{
  "n_layer": 14,
  "d_model": 192,
  "n_experts": 16,
  "experts_per_token": 1,
  "d_expert": 224,
  "d_shared_expert": 0,
  "activation": "swiglu",
  "moe_layers": [0, 1, 2, 3, 4, 5, 6, 7, 8, 9, 10, 11, 12, 13],
  "router_score": "sigmoid",
  "normalize_top_k": false,
  "routed_scale": 1.0,
  "balance_loss": 0.00595,
  "balance_bias": false,
  "router_logit_norm": 2.0,
  "scale_expert_input": true,
  "init_std_router": 0.0175,
  "lr_router": 0.000777,
  "n_head": 6,
  "n_kv_head": 6,
  "head_dim": 32,
  "vocab_size": 32768,
  "norm": "rmsnorm",
  "norm_place": "pre",
  "norm_eps": 1e-05,
  "positions": "rope",
  "rope_base": 500000.0,
  "rope_fraction": 0.25,
  "qk_norm": false,
  "attn_scale": 0.177,
  "tie_embeddings": false,
  "parallel_block": false,
  "init": "normal",
  "init_std_qkv": 0.0552,
  "init_std_o": 0.0,
  "init_std_up": 0.0552,
  "init_std_down": 0.0,
  "optimizer": "adam_variant",
  "lr": 0.00106,
  "beta1": 0.9,
  "weight_decay": 0.13,
  "lr_head": 0.00738,
  "grad_clip": 2.0,
  "warmup_steps": 480,
  "schedule": "wsd",
  "decay_fraction": 1.0,
  "decay_shape": "linear",
  "final_lr_fraction": 0.0,
  "batch_tokens": 32768,
  "seq_len": 1024,
  "doc_mask": true,
  "train_tokens": 371000000,
  "steps": 11323,
  "dataset": "wikipedia_en"
}
Below are experts of layer 3 (counted from 0) of a mixture-of-experts language model. Rows are named router (the router's row for the expert), gate (a neuron's input weights, with its number), up (a neuron's input weights, with its number), down (a neuron's output weights, with its number) and show model dimensions 96-191. Each number is 128 + 32 x the weight over its row's rms, rounded and kept within 0 to 255. Numbers have three digits each.
Before each expert's rows: "mostly gets" lists some tokens that are sent to it at least half of the time; "comes before" lists some tokens at least twice as common just after its tokens as in all text. This comes from a sample of Wikipedia text that the model never trained on. Tokens count by the router's weight.

# expert 4
mostly gets: " =\n\n", "-", "==", "the", " Of", " following"
comes before: "2", "1", "3", "6", "7", " The"
router:041067123085119088137139079128195128101130177115121033154141145130062105154091156144108112138119131131125114104110107158148140144145098138112171101082172080065172102100119175178151173209103123099140168137124188168138112130068095134115157086111158138131133113094194078185150164106104165124
gate0:186155143111092166135173155083157121155150081132127115113074072147138109102116088137124120124116154098117153166145136132154115147136173097104114108174158124188204130157089221132102094159157101100134195129166034059125116110165132133184119116134138169078130097099187121125086119039149110080
up0:118121184107190181114093166185168165147163105102101095138078154127110153168101103122109117180159166160141110140140110119130129121123163123109072053152189166131125111090096106098142122093129174140133095075158103202148124144129124126169095120080106107096094161116170127121147086050185148121
down0:168128127166167115129155111115109089129123164135172104125111161160159132129139128122123150112118111124098132151103127131095062148108126098185114128144210121126112154139105122169164200120148158146181120155143138117139147140116121132079187091164149164185103137197083154119156065142137146185

# expert 14
mostly gets: "″N", " ft", " kg", "″W", "°E", "%;"
comes before: " ", "|", "_{", " +", "^{", " century"
router:145187150187132138160103139118105142114135135148162121106111143101131111134181103106084161080183097151131181122175086190096177121123201081095048103175166125155071125091142093127131052111101068117096160117170121140096150167149144104129117117145077145103121126201146167153108142061109079101
gate0:103080066114134141155139039161115166146058132094116145206140136098151177152173172125171160169097115126156113101154100233107137112191174172152080102119148169105082050082118129182193141116148149134112156138138140171104142109103109129142144098145177137160117097088152183103153141145148066120
up0:166137119067177138128115157113102146121114111154108190113171131136090136113134134103113116165128124188137114087084167124156173122126174153126131205139156157079145148110093153117098145200110195169165027107112171143073113103173203146116154137124166096171099130122078173170145159147144126131
down0:115131148107133148131141074144094132118180117088107120114174157096183130082103151132132131138065099140122146132103110107145131112120154136163125172135157147169183106089079145125126094133161118196132095112125132149112108167117075125129174105124110142177087121105207141053162130176113142113

# expert 6
mostly gets: " Christian", " character", " Valley", " Phylum", " king", " Roman"
comes before: ",", " of", " and", "'s", "\n", " ("
router:102145083070117115106143144137136138119138123128123179138132129170072121129101128120139131134112121122090161152100185134141080146151137165163137119197118107150059142107144142138113108102212130158127116093140076119106110119160193179112081107157154107102155081041108077071125123200169125172
gate0:096129071110130136104116081179140157117086061141149080143112130110144120119126155157104080151146119151140126100137110130139129117129163145158112171127117100171100111111146161125148142108118166134120171027109164153085148195133092128147194076157072095126107088124137140151077155167089210127
up0:108170045118109143099174065129167124120139125146097148156085080185137197123161149136148125134099139123159126101147207110097169136175104115148120133156115119099108137133143131148165142124105072131146114187081086141123115104172161104146156151089120163104105125092114151134095126142073142126
down0:156184145141121151125094098128130176108179086130097115201151152108127117177130112182108144076167174058194079133147147162149119126140104149125045083099128133184103131108207154109138128134131119157195132112140074114164146153109135160164078128126138148120050117132057135125151102109058114154

# expert 0
mostly gets: " mid", " see", "__", " History", " Kingdom", "History"
comes before: "1", "2", "==\n", " ==\n", "==\n\n", "__"
router:236137148149127146123113122151083145176124100098147111113134135124217133141158095120131089129114108155170138113166137117084144077114124140104079138119125191156095133127107122116156083156123099219079105125119108110144121122115088115176114225109094124157143149192054244114120066112161110131
gate0:121198063094135119155182129082158096136061130107071133158181172061083100128078159121094099174102110113167106154124168164127194108112099200088150127094130114099106122126127087157125120167183052146123176188089133124097101148133152151125097113077155124156145191154100104128089118179183100172
up0:101122085095138146108119111138091127139109152139137127147152180099076106180099113087104073179097146166120111134124135188120147121127123160169161150126120123104110163078159128136146121185201154151153132172108139166094161147129126140075131148060172127108140084163132115124097088133118129113
down0:116130142109122143139115107123141120083079123134129199111107120100159103141060179078137149069115138148145087151151108140136103146132096085057122134119129097076111124173154158089146099103156076119236102171062168131092118079099191187172099165113122149117129138100097160172143141117113124094